config.toml
num_hidden_layers = 10
n_experts = 64
d_shared_expert = 256
moe_layers = [1, 2, 3, 4, 5, 6, 7, 8, 9]
routed_scale = 1.73
shared_expert_gate = true
norm = "layernorm"
Below are experts of layer 3 (counted from 0) of a mixture-of-experts language model. Rows are named router (the router's row for the expert), gate (a neuron's input weights, with its number), up (a neuron's input weights, with its number) and show model dimensions 0-255. Each number is 50 + 15 x the weight over its row's rms, rounded and kept within 0 to 99.
Before each expert's rows: a language model's description of what the expert responds to. This comes from a sample of Wikipedia text that the model never trained on.

# expert 17
What it handles: Capitalized words or word pieces opening a paragraph or heading, often military or naval text, such as Battle, Tropical, Capt-ured, Reg-imental.
router:50 62 48 64 57 43 47 31 64 38 30 60 64 41 56 29 67 36 58 55 50 77 22 69 30 57 51 55 49 40 24 34 60 14 62 36 45 35 33 53 55 32 53 57 51 34 52 41 49 39 43 59 65 35 29 34 62 60 43 50 61 63 50 67 50 59 53 81 56 40 64 32 76 63 65 49 34 41 50 57 33 16 36 45 23 55 41 47 49 53 50 70 39 54 55 14 42 40 58 46 40 35 52 59 44 61 50 59 63 53 91 68 17 59 42 66 44 32 37 51 68 72 72 33 71 53 75 79 43 40 71 27 56 53 60 33 63 70 42 49 85 47 41 69 57 64 74 43 92 80 50 59 22 34 40 58 52 36 41 44 62 48 39 27 27 42 36 45 78 45 45 59 52 62 36 50 35 63 44 19 68 25 52 45 62 38 49 58 34 68 60 52 72 41 52 43 36 49 13 70 64 35 29 54 49 43 83 63 46 59 49 69 57 68 42 50 70 57 66 50 55 48 63 19 25 52 64 50 51 59 34 49 57 45 59 49 78 65 35 29 38 57 62 34 27 69 60 41 78 48 34 23 30 65 60 49
gate1:28 45 58 34 52 45 42 48 26 36 51 30 70 22 56 38 72 36 47 45 69 73 68 51 36 48 61 39 54 51 85 68 49 42 52 66 47 79 60 37 67 66 38 52 49 27 41 45 33 40 48 30 64 50 67 57 48 49 39 38 36 54 31 30 46 48 50 33 46 67 44 61 67 63 66 42 62 39 95 38 74 62 63 44 59 65 54 48 51 48 50 39 50 54 62 37 47 35 37 62 37 45 47 51 69 34 63 52 28 50 49 55 26 51 34 55 33 55 66 31 65 47 45 45 29 57 44 63 47 66 54 61 32 35 60 60 49 57 59 71 36 52 57 29 44 57 46 43 48 32 60 29 50 77 52 57 21 13 39 19 51 42 48 72 25 51 67 31 53 46 64 53 24 54 26 62 49 57 62 57 38 45 29 53 36 45 74 69 71 26 21 71 51 58 30 41 82 31 75 51 64 52 79 32 34 63 54 45 50 61 40 15 47 62 44 15 29 64 28 77 42 29 40 52 50 38 69 65 49 79 51 74 82 54 57 76 48 45 46 23 55 33 56 33 73 22 54 76 34 53 60 75 50 26 48 72
up1:71 42 61 68 58 44 45 72 43 64 65 53 55 52 62 44 63 56 33 26 54 27 42 44 44 53 43 36 55 42 54 63 65 41 56 62 58 51 61 37 51 40 51 49 30 45 41 57 58 44 79 62 66 37 69 40 66 41 50 00 32 39 57 39 65 61 42 36 65 78 22 20 69 48 79 41 48 24 72 57 46 73 84 41 36 56 66 62 64 63 50 77 32 37 63 38 51 18 37 72 51 45 57 21 52 46 54 48 66 52 72 61 36 26 41 45 52 50 68 16 34 48 52 72 43 51 38 46 62 69 70 61 60 27 49 41 42 52 38 51 53 48 48 48 75 57 65 52 51 31 47 49 45 66 29 63 00 27 60 33 66 13 70 58 49 60 72 49 41 26 36 50 51 54 29 85 46 43 52 56 37 50 48 64 34 44 51 69 42 81 31 80 71 56 64 54 45 42 50 11 62 62 38 62 55 37 43 43 53 59 57 37 44 70 45 38 74 52 65 45 40 54 46 48 38 34 42 21 68 66 48 74 83 52 67 41 46 51 32 48 37 58 69 53 49 20 34 58 29 70 51 57 57 70 35 37

# expert 26
What it handles: Tokens right after digits: units and suffixes like km, mm, mph, -year, ordinals th/rd, decimal points, dashes in ranges.
router:57 60 40 45 40 42 69 66 83 42 53 43 44 28 25 28 69 43 62 31 28 28 62 81 51 53 60 30 48 30 24 48 28 44 66 59 60 23 67 46 54 58 47 65 51 52 58 66 17 63 61 45 72 67 62 30 50 58 55 59 47 62 41 14 56 52 59 55 62 90 54 56 69 68 48 43 35 53 69 62 33 61 51 36 37 30 53 49 27 53 46 34 24 23 36 46 45 15 34 51 62 73 68 44 55 39 79 70 52 71 92 48 45 53 40 46 42 41 60 63 50 64 53 42 45 47 45 58 52 66 75 61 22 39 29 42 72 52 26 48 49 47 67 49 52 58 45 54 70 42 42 31 51 45 64 49 51 32 49 34 41 48 63 28 21 67 31 29 54 60 49 45 53 65 32 58 67 74 38 33 21 49 57 54 66 05 38 50 24 45 56 37 84 59 57 25 49 58 17 51 57 39 50 55 41 24 48 50 65 47 52 72 52 58 40 47 49 41 65 58 72 44 66 49 39 69 67 56 68 52 37 34 67 43 97 48 45 58 58 37 30 48 29 60 55 76 70 49 54 49 49 30 25 43 54 49
gate1:44 51 65 41 79 49 35 61 51 57 80 27 52 47 82 36 34 44 38 27 70 41 39 40 55 18 34 51 33 50 62 40 75 46 12 30 55 75 62 28 30 61 71 59 13 73 72 93 86 42 53 56 60 58 52 60 55 43 51 43 38 75 48 61 62 80 60 61 46 52 62 69 72 53 75 54 57 47 42 51 29 63 64 35 57 46 32 20 39 23 87 61 44 51 37 57 49 58 62 51 42 27 39 39 71 54 29 70 46 76 53 42 45 49 72 29 31 27 22 33 69 35 63 61 55 49 60 73 71 60 26 43 62 43 68 34 60 40 30 39 67 29 55 65 59 49 36 37 60 70 42 44 46 67 51 69 54 73 69 53 53 40 57 75 69 39 42 51 38 55 48 57 70 45 42 71 46 39 57 46 54 50 73 28 61 23 71 44 39 33 46 77 31 41 64 36 62 43 34 37 36 40 43 32 45 47 44 48 62 38 35 42 43 60 48 44 33 39 59 49 55 44 38 48 42 64 14 62 58 45 85 43 59 33 70 38 23 55 44 49 39 47 36 38 45 42 50 42 67 26 43 60 55 61 55 41
up1:34 54 47 50 71 71 47 47 64 49 58 62 60 62 77 64 27 58 66 16 43 72 63 36 43 28 57 62 60 55 59 39 76 30 31 47 62 35 36 51 51 48 67 57 48 70 53 59 77 12 68 40 36 54 49 37 42 60 45 44 30 32 49 48 72 73 80 82 53 54 56 71 74 48 55 58 49 93 67 63 44 54 47 69 68 77 35 41 50 41 62 31 40 07 38 47 57 71 40 54 48 28 37 32 46 36 55 44 73 62 42 27 82 63 70 47 33 23 61 29 57 52 33 38 61 39 61 10 47 21 51 44 44 40 37 59 49 50 60 59 91 47 63 68 75 44 56 32 78 33 38 54 52 29 66 54 58 60 44 39 31 42 23 64 79 62 63 49 41 57 45 43 74 28 51 45 47 50 38 41 40 47 54 36 51 42 46 60 57 30 57 59 50 59 52 43 19 45 36 34 48 27 31 30 57 85 32 47 59 52 38 49 57 38 37 53 42 32 55 39 53 29 58 55 86 69 44 48 46 54 65 33 62 51 13 40 65 52 47 50 42 49 41 59 45 53 43 52 80 34 69 32 51 49 41 60

# expert 14
What it handles: Pipe and semicolon separators inside data tables, plus header words like Apps, Votes, ±%, Pld, Candidate.
router:74 45 26 73 59 40 30 43 64 51 74 33 41 29 56 64 57 27 64 81 35 29 57 73 54 49 47 57 62 40 32 20 50 55 64 56 35 32 41 47 37 54 77 35 70 66 46 46 65 49 59 57 38 50 73 39 82 57 17 45 61 47 49 76 42 68 49 43 48 32 55 49 44 42 61 48 68 26 80 57 44 43 74 48 42 62 20 46 62 45 64 74 73 67 37 11 52 55 42 35 49 35 33 49 48 68 72 47 46 60 80 54 26 52 59 30 46 47 51 61 66 46 74 24 56 88 49 72 72 47 73 21 34 55 41 47 36 51 50 59 73 30 13 33 28 50 60 70 57 59 55 36 39 38 22 56 56 46 37 37 81 48 64 49 67 67 32 35 53 69 47 45 47 22 55 61 46 52 53 30 70 30 29 52 56 66 46 29 40 67 70 56 38 52 54 41 43 44 41 42 52 40 11 45 29 61 68 69 29 65 50 42 34 73 50 22 52 32 46 78 51 85 75 50 53 54 57 43 58 52 42 41 45 48 38 52 62 65 61 56 41 53 54 54 53 53 65 46 73 56 34 31 34 50 54 32
gate1:63 56 72 47 52 49 49 45 34 57 72 48 53 50 49 81 29 54 65 68 44 21 52 38 61 54 66 60 76 89 62 46 65 37 35 22 60 45 45 75 74 71 58 23 33 66 74 63 38 45 78 51 49 41 30 42 26 72 71 52 49 44 62 39 38 61 50 80 30 19 49 17 54 74 54 48 56 31 52 31 48 51 66 47 72 70 52 12 60 60 46 51 61 32 51 54 63 61 39 79 66 40 47 54 60 29 21 54 54 35 80 39 56 25 50 59 43 42 31 38 55 45 35 28 48 39 47 53 51 46 55 74 41 27 32 65 70 41 72 39 48 68 47 41 58 49 52 41 60 41 61 36 20 36 30 72 59 67 51 54 42 33 57 59 47 55 50 60 49 44 36 57 43 68 74 70 48 49 64 40 41 64 34 48 36 33 41 32 47 53 32 56 40 51 59 57 36 70 33 35 36 59 62 52 40 51 59 57 44 41 59 69 47 41 65 52 76 73 31 43 51 59 35 12 67 43 41 31 50 29 63 49 35 63 57 62 84 28 53 59 68 41 20 50 75 55 49 75 35 70 61 02 44 39 23 55
up1:58 42 71 44 53 53 46 72 69 74 59 68 54 57 42 53 61 35 40 54 55 40 54 67 72 55 32 38 43 43 64 86 13 44 81 66 72 60 52 38 48 52 70 73 39 68 60 21 59 31 28 45 80 50 76 47 34 60 43 53 73 46 41 36 41 38 67 32 16 66 67 44 11 71 53 45 47 56 44 46 33 44 33 31 59 61 43 46 39 35 64 74 34 53 19 55 56 34 33 30 45 37 66 35 45 66 62 39 54 77 58 27 51 36 73 68 26 45 62 63 51 44 63 42 62 54 73 45 43 74 33 37 54 43 43 56 50 39 57 57 74 68 80 26 56 67 52 46 72 52 42 50 39 53 55 75 28 82 28 38 57 38 55 43 58 26 50 50 59 47 52 67 41 42 57 48 58 36 18 59 34 28 54 22 28 52 39 54 63 59 65 41 42 39 55 47 54 39 42 67 51 74 54 59 25 43 69 37 58 18 50 54 47 70 55 59 36 38 27 33 38 40 58 46 42 26 62 56 51 83 52 54 54 44 00 57 40 51 39 46 39 51 41 46 86 52 51 33 35 26 64 54 57 75 60 53

# expert 22
What it handles: Pipes after dates or numbers in tables, plus auxiliary and linking verbs such as was, are, can, could, occurred, consists.
router:70 67 30 45 55 36 80 61 69 54 54 55 58 35 72 40 65 39 31 36 45 46 26 79 53 53 37 49 42 22 63 38 20 52 54 41 40 34 62 36 32 27 63 50 62 72 45 73 45 28 58 46 47 48 51 31 48 52 24 43 71 53 30 62 44 61 40 62 59 45 53 36 66 71 73 42 40 49 83 63 65 48 64 42 63 52 32 41 71 75 50 59 25 55 41 23 37 48 54 39 43 43 44 63 40 26 74 39 62 88 91 69 37 41 61 40 58 45 56 60 53 72 64 48 34 52 51 84 42 39 50 54 39 38 49 29 42 57 18 51 49 32 58 32 33 60 57 56 58 82 51 33 73 35 36 54 58 45 53 43 55 47 68 42 73 28 36 34 87 35 65 51 49 51 72 53 65 46 47 34 66 58 16 41 76 30 54 34 36 53 52 77 52 35 40 35 63 39 41 55 24 31 51 36 23 53 44 71 44 59 55 45 39 57 40 48 37 58 54 59 40 58 67 44 57 57 47 22 59 94 41 41 62 44 17 35 84 51 64 31 30 64 43 52 50 58 79 29 74 63 57 48 43 51 55 40
gate2:33 46 48 37 49 34 84 46 39 43 55 55 52 71 35 62 35 28 35 72 51 45 54 58 36 35 49 36 33 34 65 51 48 77 41 48 33 31 49 53 26 62 41 53 42 69 59 44 40 40 60 42 30 49 85 85 77 56 63 60 82 41 29 77 66 49 60 66 27 41 41 50 58 47 75 17 60 66 65 71 46 67 30 42 47 67 59 48 63 30 38 56 85 56 53 34 61 38 39 39 80 67 40 61 66 52 51 29 55 20 44 49 67 25 34 20 49 42 82 31 17 42 37 57 35 53 57 77 42 73 47 43 48 66 40 44 35 66 51 52 59 76 37 66 62 45 54 50 35 51 42 51 13 57 43 51 37 34 48 35 50 52 44 55 19 67 38 83 69 31 57 39 58 69 79 53 49 51 32 50 50 48 57 29 46 48 51 48 64 57 49 48 74 66 47 45 15 47 49 18 57 35 35 42 32 60 62 63 34 68 71 51 22 33 57 31 50 70 35 49 43 30 52 49 44 48 85 77 43 59 45 21 42 57 51 50 46 67 63 56 46 40 48 46 55 54 60 24 42 56 66 45 53 62 61 85
up2:55 37 47 27 48 54 37 51 52 64 75 52 45 47 62 31 72 65 44 39 43 64 61 29 59 52 49 47 66 31 56 63 38 62 61 53 37 66 50 87 50 64 31 40 40 63 37 57 34 58 71 33 34 50 68 66 63 82 45 36 30 60 61 38 46 25 32 42 56 91 65 43 43 47 43 81 18 52 60 65 54 47 42 48 65 42 45 55 40 54 15 33 37 59 36 46 19 40 56 31 48 58 67 55 84 34 56 66 43 68 53 66 58 41 26 62 49 30 40 79 72 62 50 46 29 51 63 37 35 61 74 47 55 17 59 44 63 54 22 29 53 62 38 48 42 85 33 58 84 21 49 56 38 49 26 50 40 65 58 71 58 40 49 46 44 32 18 32 31 48 36 62 42 45 37 47 53 53 50 61 56 39 58 39 33 54 45 34 46 64 88 61 68 73 37 38 51 43 39 44 21 53 51 67 56 74 31 30 68 19 56 59 69 42 55 61 50 45 47 42 33 54 56 61 16 37 71 42 54 48 30 70 44 34 52 52 31 25 54 56 62 42 53 75 72 71 67 50 53 62 53 77 26 71 51 29

# expert 7
What it handles: Surnames and he/she starting a sentence in biographies, usually before was, e.g. In 2009, Palmer was; Jones recorded; He had.
router:22 88 51 38 34 45 67 41 40 27 63 66 25 65 56 63 56 61 31 68 41 20 63 47 73 69 48 39 47 56 49 32 44 40 33 44 53 56 35 50 47 28 78 57 49 51 62 28 54 30 63 42 47 66 30 62 59 48 65 54 66 32 40 71 48 81 42 70 40 35 46 28 49 61 53 54 54 20 63 54 57 65 50 74 46 32 43 69 27 74 31 59 63 64 78 57 41 50 16 61 45 33 74 55 23 59 39 61 37 43 52 56 35 48 71 53 71 40 28 28 36 67 39 42 67 58 43 51 82 32 23 74 49 51 72 48 44 42 50 66 56 78 51 46 62 54 59 38 64 55 70 56 49 46 49 54 50 72 42 47 63 29 23 54 85 43 35 57 40 43 36 33 49 65 44 37 78 67 50 37 60 83 76 54 39 66 68 66 52 62 53 71 47 45 48 68 52 36 58 58 61 23 84 29 53 33 53 36 57 31 32 48 53 60 26 57 67 59 48 51 62 38 34 35 50 31 50 42 63 57 63 39 59 39 11 33 61 36 57 52 34 36 56 38 41 74 16 54 55 16 35 44 53 31 59 47
gate0:53 41 55 43 64 51 52 77 50 70 31 56 64 42 80 59 51 44 63 53 30 55 42 59 59 44 42 33 44 48 43 76 44 33 31 39 37 44 36 65 54 40 44 64 46 48 57 27 53 33 47 60 49 38 41 54 36 30 63 50 38 39 81 48 42 51 47 44 60 57 18 47 49 73 43 66 54 56 35 61 70 53 46 52 32 55 82 57 43 30 81 34 40 52 59 23 34 59 59 48 56 45 69 28 67 58 72 66 37 50 36 39 42 56 19 60 28 69 36 65 58 27 72 65 21 24 51 54 48 45 45 62 46 35 59 43 41 52 89 30 60 69 87 33 43 64 49 77 59 32 37 00 48 43 32 56 44 79 41 35 47 56 69 54 41 37 33 65 61 49 48 36 53 01 68 56 37 64 48 47 37 48 30 39 90 67 76 56 51 42 40 53 47 49 20 43 63 55 43 53 49 51 55 45 45 50 49 78 31 72 66 62 58 46 56 64 40 40 45 31 58 37 77 61 48 33 55 74 61 11 54 63 38 19 76 68 55 50 40 24 56 22 47 48 62 32 59 57 63 55 43 47 60 53 40 64
up0:62 57 56 52 37 56 36 45 55 21 77 36 48 67 34 66 34 60 42 25 48 60 62 42 33 18 30 92 61 40 16 27 59 65 54 73 49 43 47 50 56 60 47 37 56 49 68 79 48 27 46 53 49 37 35 21 47 19 40 58 72 57 35 52 69 42 26 51 54 41 47 54 49 34 40 25 66 43 66 29 31 47 57 44 50 47 44 42 70 72 29 58 73 43 54 96 83 58 76 49 59 71 20 70 52 25 52 50 46 40 55 73 50 62 43 45 49 47 64 29 51 63 12 59 59 57 49 44 62 52 65 65 66 66 38 62 51 50 45 66 59 40 24 65 64 41 41 31 38 41 35 77 64 41 85 52 71 49 54 57 46 23 55 49 51 61 54 41 33 51 58 33 63 55 35 37 44 56 61 55 54 45 48 26 31 36 40 57 50 42 33 82 78 43 56 27 63 52 44 51 54 40 46 43 35 37 71 43 69 36 19 39 39 50 43 50 50 54 42 60 58 48 55 31 55 35 48 28 21 55 59 64 75 75 32 36 24 49 70 76 59 27 69 13 27 48 54 61 44 63 72 57 51 45 37 55

# expert 41
What it handles: Letters in acronyms and academic titles (MA, ABD, PR), plus words after the/of such as degree, University, Ministry, world, Sea.
router:42 82 50 41 61 56 39 43 53 61 59 66 79 46 35 35 67 37 30 60 44 53 58 59 41 68 61 35 26 48 30 56 42 49 58 58 53 57 59 33 45 68 80 31 19 47 09 49 42 23 31 46 51 45 43 27 66 59 45 48 55 71 50 30 22 24 39 66 79 62 19 51 83 72 51 54 51 45 71 56 43 22 51 34 44 85 33 59 47 65 54 67 46 33 36 46 27 44 50 37 43 57 60 63 42 56 58 72 63 20 71 35 46 42 42 62 48 56 26 61 60 71 71 55 52 50 61 54 37 60 67 61 38 62 41 53 68 47 45 49 49 76 48 55 23 87 51 57 76 61 40 56 53 42 54 69 37 26 35 28 30 54 74 60 58 71 56 47 56 50 46 39 47 16 52 42 73 63 69 35 56 28 40 36 76 50 33 56 34 82 60 48 40 45 62 41 31 49 41 58 67 46 45 69 19 61 69 36 46 65 59 52 59 59 63 44 38 44 39 48 79 64 33 51 18 34 69 15 42 67 51 43 60 76 60 60 64 46 32 47 47 50 32 59 35 61 58 50 80 58 31 48 29 67 59 33
gate1:53 37 71 43 48 37 66 50 57 35 81 39 42 37 60 38 66 61 60 52 43 61 40 54 34 49 45 47 66 61 49 49 49 47 39 25 57 70 52 30 40 55 32 49 48 59 34 53 56 38 65 45 25 61 52 37 60 37 81 40 85 60 32 57 42 49 26 60 53 53 44 49 74 50 55 57 49 72 63 49 40 83 35 39 56 54 40 41 49 21 43 52 27 48 11 25 25 49 48 45 48 35 59 30 37 59 57 40 36 62 60 65 09 55 47 62 57 47 83 64 54 62 41 23 50 76 69 56 69 21 44 33 44 79 46 21 37 63 34 29 54 45 41 61 39 65 48 37 43 39 74 61 55 47 70 70 56 15 65 72 50 83 49 30 70 34 60 38 41 47 67 43 34 49 35 46 47 59 38 36 45 72 67 18 50 64 42 58 54 80 26 22 72 63 60 32 39 46 56 33 68 45 53 53 49 43 71 44 66 44 51 97 61 41 14 49 61 62 62 75 50 51 56 51 53 39 33 56 48 42 52 24 45 40 75 34 42 62 67 47 60 51 74 43 58 45 60 57 40 42 53 84 86 36 62 30
up1:47 61 59 74 30 68 66 57 60 42 78 63 20 67 58 46 67 26 57 49 73 52 56 85 85 56 49 54 16 63 55 22 48 78 40 68 28 33 38 51 67 17 61 52 44 49 58 41 40 57 46 74 42 30 48 46 57 22 66 55 59 37 62 50 59 59 49 80 48 58 63 31 33 49 55 68 60 57 17 55 25 45 41 39 43 68 35 37 51 38 29 30 51 49 54 41 76 71 38 48 38 74 52 46 56 35 38 64 33 32 56 54 61 52 52 46 47 46 64 46 50 63 69 31 45 57 55 32 29 41 31 63 47 27 70 48 63 62 49 32 46 42 55 51 88 35 42 30 40 62 59 79 59 46 52 32 52 75 39 52 09 54 63 47 30 21 63 46 69 53 65 39 60 52 40 35 41 42 69 53 57 53 56 33 45 85 51 39 60 51 65 51 39 41 58 36 59 65 44 61 69 75 34 51 57 23 62 62 59 34 70 59 33 77 22 55 27 46 61 59 49 62 52 48 41 40 07 39 48 48 43 27 55 45 68 18 36 41 51 37 84 47 67 42 31 74 43 39 68 34 37 54 55 66 66 43

# expert 21
What it handles: Linking and auxiliary verbs after a subject noun, such as are, were, be, contains, consists, plus code fragments and table entries.
router:57 60 31 25 53 50 40 51 56 79 71 37 40 67 64 40 52 32 52 58 58 40 44 52 58 26 53 32 51 24 39 45 11 40 48 55 32 37 59 55 51 31 53 63 29 78 73 74 48 32 58 40 75 50 36 20 55 61 38 25 55 69 59 42 55 59 36 71 60 61 80 59 61 64 32 29 45 36 70 67 46 46 49 40 57 57 31 41 32 41 55 28 22 36 58 25 20 36 29 63 59 65 21 39 64 48 75 59 45 62 89 49 15 47 49 91 62 51 61 52 55 53 47 59 59 65 77 63 33 70 57 44 39 46 36 26 35 27 58 54 74 33 31 66 39 46 59 53 73 39 31 31 57 41 57 74 29 51 54 36 58 62 86 44 43 52 40 35 77 71 69 37 50 42 55 56 47 38 57 46 51 42 40 59 68 36 37 46 41 30 52 82 44 69 63 47 56 34 32 52 67 38 47 56 42 49 25 44 57 64 54 67 36 68 19 37 46 54 55 46 56 60 54 37 33 62 58 44 55 74 57 28 43 45 52 58 39 49 86 12 46 66 42 57 56 67 67 51 68 63 40 72 55 51 52 69
gate0:42 84 33 60 37 75 78 59 47 36 57 48 71 43 45 59 52 50 51 62 52 38 39 45 50 79 54 38 48 57 28 54 63 51 48 71 37 41 83 39 50 60 52 43 62 59 44 44 44 37 69 46 79 65 24 62 51 55 54 20 46 71 44 75 38 71 22 58 28 21 44 43 50 25 44 29 51 32 65 57 66 60 54 76 64 73 16 73 37 30 61 42 42 42 25 55 61 43 27 38 47 32 55 34 24 61 43 49 40 47 55 40 26 34 35 43 67 69 55 49 38 86 46 24 67 36 66 61 81 42 59 61 51 50 45 31 59 40 34 36 55 44 66 51 59 35 56 60 28 31 58 63 41 49 62 20 70 57 63 38 62 91 53 43 54 46 34 57 50 50 66 30 50 55 26 33 80 56 50 45 27 67 75 53 57 63 39 28 58 47 55 58 33 65 52 30 29 33 41 64 59 36 48 52 74 33 22 75 46 45 75 43 57 71 31 31 46 54 64 76 29 56 37 41 57 45 32 36 59 76 51 62 37 57 32 61 50 45 48 43 73 53 45 19 65 68 56 43 33 42 64 40 42 66 59 21
up0:20 74 31 62 55 63 33 45 53 56 68 56 28 44 43 73 69 37 58 61 54 25 43 53 77 79 40 65 99 35 39 58 69 69 20 71 58 35 60 63 75 56 55 45 42 45 68 52 44 55 68 58 48 49 64 41 53 40 58 41 49 46 42 50 23 43 69 28 46 27 44 16 72 29 35 54 42 51 56 36 66 43 59 44 18 67 43 34 60 30 59 37 68 45 25 67 63 50 50 42 66 58 25 66 48 58 45 41 50 26 51 47 38 56 49 66 35 41 50 56 26 85 49 42 52 48 57 58 53 44 48 28 73 57 33 48 58 36 59 58 73 53 27 43 46 49 37 74 51 83 46 47 52 46 67 54 50 68 40 44 36 47 72 61 57 61 31 64 47 45 68 43 64 15 44 49 69 50 62 75 31 76 43 65 38 46 45 42 19 55 39 28 72 41 50 47 45 27 43 54 10 50 52 23 73 49 22 54 53 56 41 56 55 58 51 29 46 76 43 54 18 76 49 33 38 62 43 58 64 53 36 64 38 63 36 43 50 57 33 24 75 61 57 55 82 74 15 70 42 49 56 39 44 42 56 54

# expert 20
What it handles: Middle and ending pieces of personal surnames, often foreign, in sports tables and name lists, such as -sson, -ović, -owski, Er-ler.
router:22 81 52 40 57 31 69 32 45 58 54 37 50 59 39 45 46 64 52 54 42 42 47 35 74 36 44 68 53 42 60 74 46 66 36 22 67 66 43 49 43 21 77 58 46 36 70 47 67 24 30 38 41 59 53 58 69 55 71 84 35 26 65 74 62 75 36 45 34 35 64 22 50 52 23 80 72 55 40 49 65 62 34 58 51 23 23 54 56 42 45 45 48 57 34 45 72 55 35 78 22 39 56 72 42 79 56 21 35 52 16 53 46 46 50 61 59 64 52 23 53 63 51 59 58 49 09 55 53 37 35 49 40 59 76 54 10 47 59 51 49 52 33 49 52 51 50 62 63 48 56 44 34 39 62 59 60 91 48 27 39 66 44 73 59 37 63 66 57 51 48 49 32 48 42 42 44 74 55 66 54 71 52 47 39 55 56 53 45 33 56 61 48 65 57 64 55 35 61 67 27 49 73 20 62 54 44 32 53 16 43 57 68 58 42 50 27 44 44 69 60 45 44 52 73 31 65 22 62 15 36 69 53 48 35 48 25 29 69 53 68 69 48 61 51 59 68 36 26 33 49 61 56 36 65 49
gate0:56 59 64 52 55 51 50 58 73 64 42 44 68 51 76 38 06 69 17 52 42 52 66 33 76 47 60 52 35 59 55 65 60 66 55 57 56 74 36 30 46 49 50 61 57 58 63 54 52 58 41 29 58 23 42 32 57 60 61 87 47 41 59 62 40 54 36 37 43 55 64 55 62 54 35 36 45 52 66 78 65 64 41 67 26 33 28 40 41 33 41 61 59 64 31 40 52 81 81 82 51 50 43 63 39 55 41 64 39 41 31 57 44 34 57 40 57 73 24 34 52 75 63 28 72 59 58 32 65 78 45 67 34 53 66 28 46 77 24 72 37 56 32 46 48 50 50 78 36 69 59 54 62 37 45 59 58 55 46 54 39 72 33 31 49 64 67 54 64 65 66 47 48 44 28 54 40 19 25 57 69 47 63 85 49 27 42 36 43 70 45 39 15 62 39 57 46 55 59 49 47 30 59 17 62 35 67 67 35 42 47 50 33 40 83 44 58 66 75 73 57 45 50 25 35 36 55 52 60 44 37 16 49 71 43 24 45 22 35 51 52 55 38 13 44 55 37 48 59 39 40 42 62 31 37 47
up0:44 40 54 38 38 56 69 54 30 47 54 35 57 52 60 26 58 55 61 62 71 62 33 83 45 71 50 38 70 43 62 84 58 08 35 57 47 35 34 38 54 65 47 45 51 14 52 54 63 56 55 60 33 31 64 78 47 27 58 37 15 45 46 62 33 51 54 38 47 53 60 55 38 33 58 43 53 34 38 56 55 56 50 43 59 73 73 86 48 35 66 53 30 48 46 24 35 75 42 62 37 07 59 59 64 51 55 54 47 42 46 10 54 50 50 54 47 15 40 64 34 73 84 71 60 48 60 84 33 49 67 52 77 56 69 60 72 35 56 58 54 77 66 58 62 41 55 40 13 27 59 59 39 39 46 71 35 51 32 62 39 56 30 33 59 54 33 50 50 80 46 76 44 32 41 67 46 52 55 52 53 44 66 72 19 65 80 46 44 47 45 35 45 36 45 37 45 43 69 43 41 31 59 41 43 36 33 58 39 75 67 49 42 52 34 40 53 47 80 58 37 45 58 52 29 43 56 71 70 56 53 37 41 31 83 57 60 51 65 31 92 37 63 45 48 45 61 47 56 62 44 39 41 50 54 74

# expert 49
What it handles: Opening brackets and the first token inside them, e.g. ( before abbreviations, dates, born, numbers, or in table values like °C (°F).
router:47 59 32 43 38 79 45 50 57 19 68 51 55 65 65 82 62 61 62 63 41 27 42 33 46 46 56 51 30 50 25 40 38 67 62 48 34 34 42 66 84 40 71 29 51 40 52 56 56 35 44 38 55 43 41 37 40 59 82 50 25 71 48 55 73 51 55 20 33 66 55 64 68 75 70 48 43 44 50 42 73 34 30 46 48 68 19 61 59 36 39 64 44 72 45 41 44 44 25 50 28 64 52 41 40 37 53 41 71 48 61 49 63 49 55 63 32 65 44 17 56 74 41 40 53 64 47 63 51 49 66 44 42 66 40 84 54 39 18 33 30 33 34 76 45 54 64 67 56 50 37 39 63 40 50 65 67 24 43 77 48 39 81 64 53 79 66 25 72 41 31 59 49 47 59 69 61 47 49 60 37 59 56 27 44 39 54 29 28 60 64 52 52 51 79 39 35 60 40 56 37 36 48 55 29 31 76 77 36 20 35 73 31 54 90 49 65 20 41 48 54 51 49 51 36 63 53 44 43 54 43 63 48 49 33 65 38 62 86 35 44 38 28 48 39 68 76 50 51 45 70 32 22 42 36 44
gate1:36 66 54 63 49 46 54 52 47 59 61 30 64 50 34 33 45 72 41 59 44 71 66 72 64 54 51 77 28 60 37 61 30 59 62 68 24 38 45 56 50 71 28 51 62 47 51 45 45 37 44 55 17 55 77 45 78 19 70 44 41 20 51 54 56 43 39 34 64 52 54 18 44 66 56 50 51 62 60 47 36 28 79 99 40 32 44 70 20 41 52 35 70 33 53 59 47 33 16 60 30 46 60 43 56 44 45 18 62 42 44 63 67 61 47 48 40 55 60 24 51 50 37 66 36 36 46 26 28 42 73 59 32 40 32 59 24 65 54 43 69 39 08 67 45 70 45 44 56 49 70 51 56 30 47 10 37 45 64 63 42 24 59 37 51 57 58 42 61 37 48 43 37 58 18 53 50 56 48 32 69 30 66 50 70 51 65 58 49 36 64 64 60 50 70 54 45 51 45 64 42 45 18 58 64 58 43 39 36 27 46 51 65 41 45 49 66 68 55 69 46 16 48 64 52 47 70 53 37 78 75 63 60 65 48 55 41 44 55 16 49 35 66 56 53 58 61 21 54 41 62 36 47 75 31 84
up1:65 61 29 41 72 36 43 59 95 58 37 56 76 67 33 58 22 39 57 62 54 30 66 66 42 34 47 23 66 47 24 22 58 49 26 47 65 85 36 49 44 49 36 53 39 33 76 33 46 67 64 47 64 61 62 41 11 50 32 46 59 54 62 44 36 38 75 46 57 46 36 42 45 62 41 57 54 52 65 37 26 64 37 36 55 31 41 35 53 54 37 47 32 43 59 72 82 44 45 39 60 50 59 43 69 40 46 63 51 59 11 65 41 44 34 53 56 53 49 72 49 38 48 65 37 53 29 38 47 53 17 63 86 52 30 46 68 59 51 61 61 46 62 41 49 65 38 36 63 73 48 32 35 41 48 70 45 59 67 46 31 36 52 58 43 65 73 34 40 67 65 45 31 37 70 54 56 50 56 44 49 46 41 53 37 61 68 50 48 32 40 79 42 52 41 43 32 75 69 72 41 31 69 38 28 61 78 70 32 63 68 43 15 24 44 51 45 29 46 61 51 20 66 28 37 77 37 52 38 49 34 47 71 39 79 69 47 71 64 49 82 46 30 69 47 34 37 44 75 55 48 67 47 70 44 40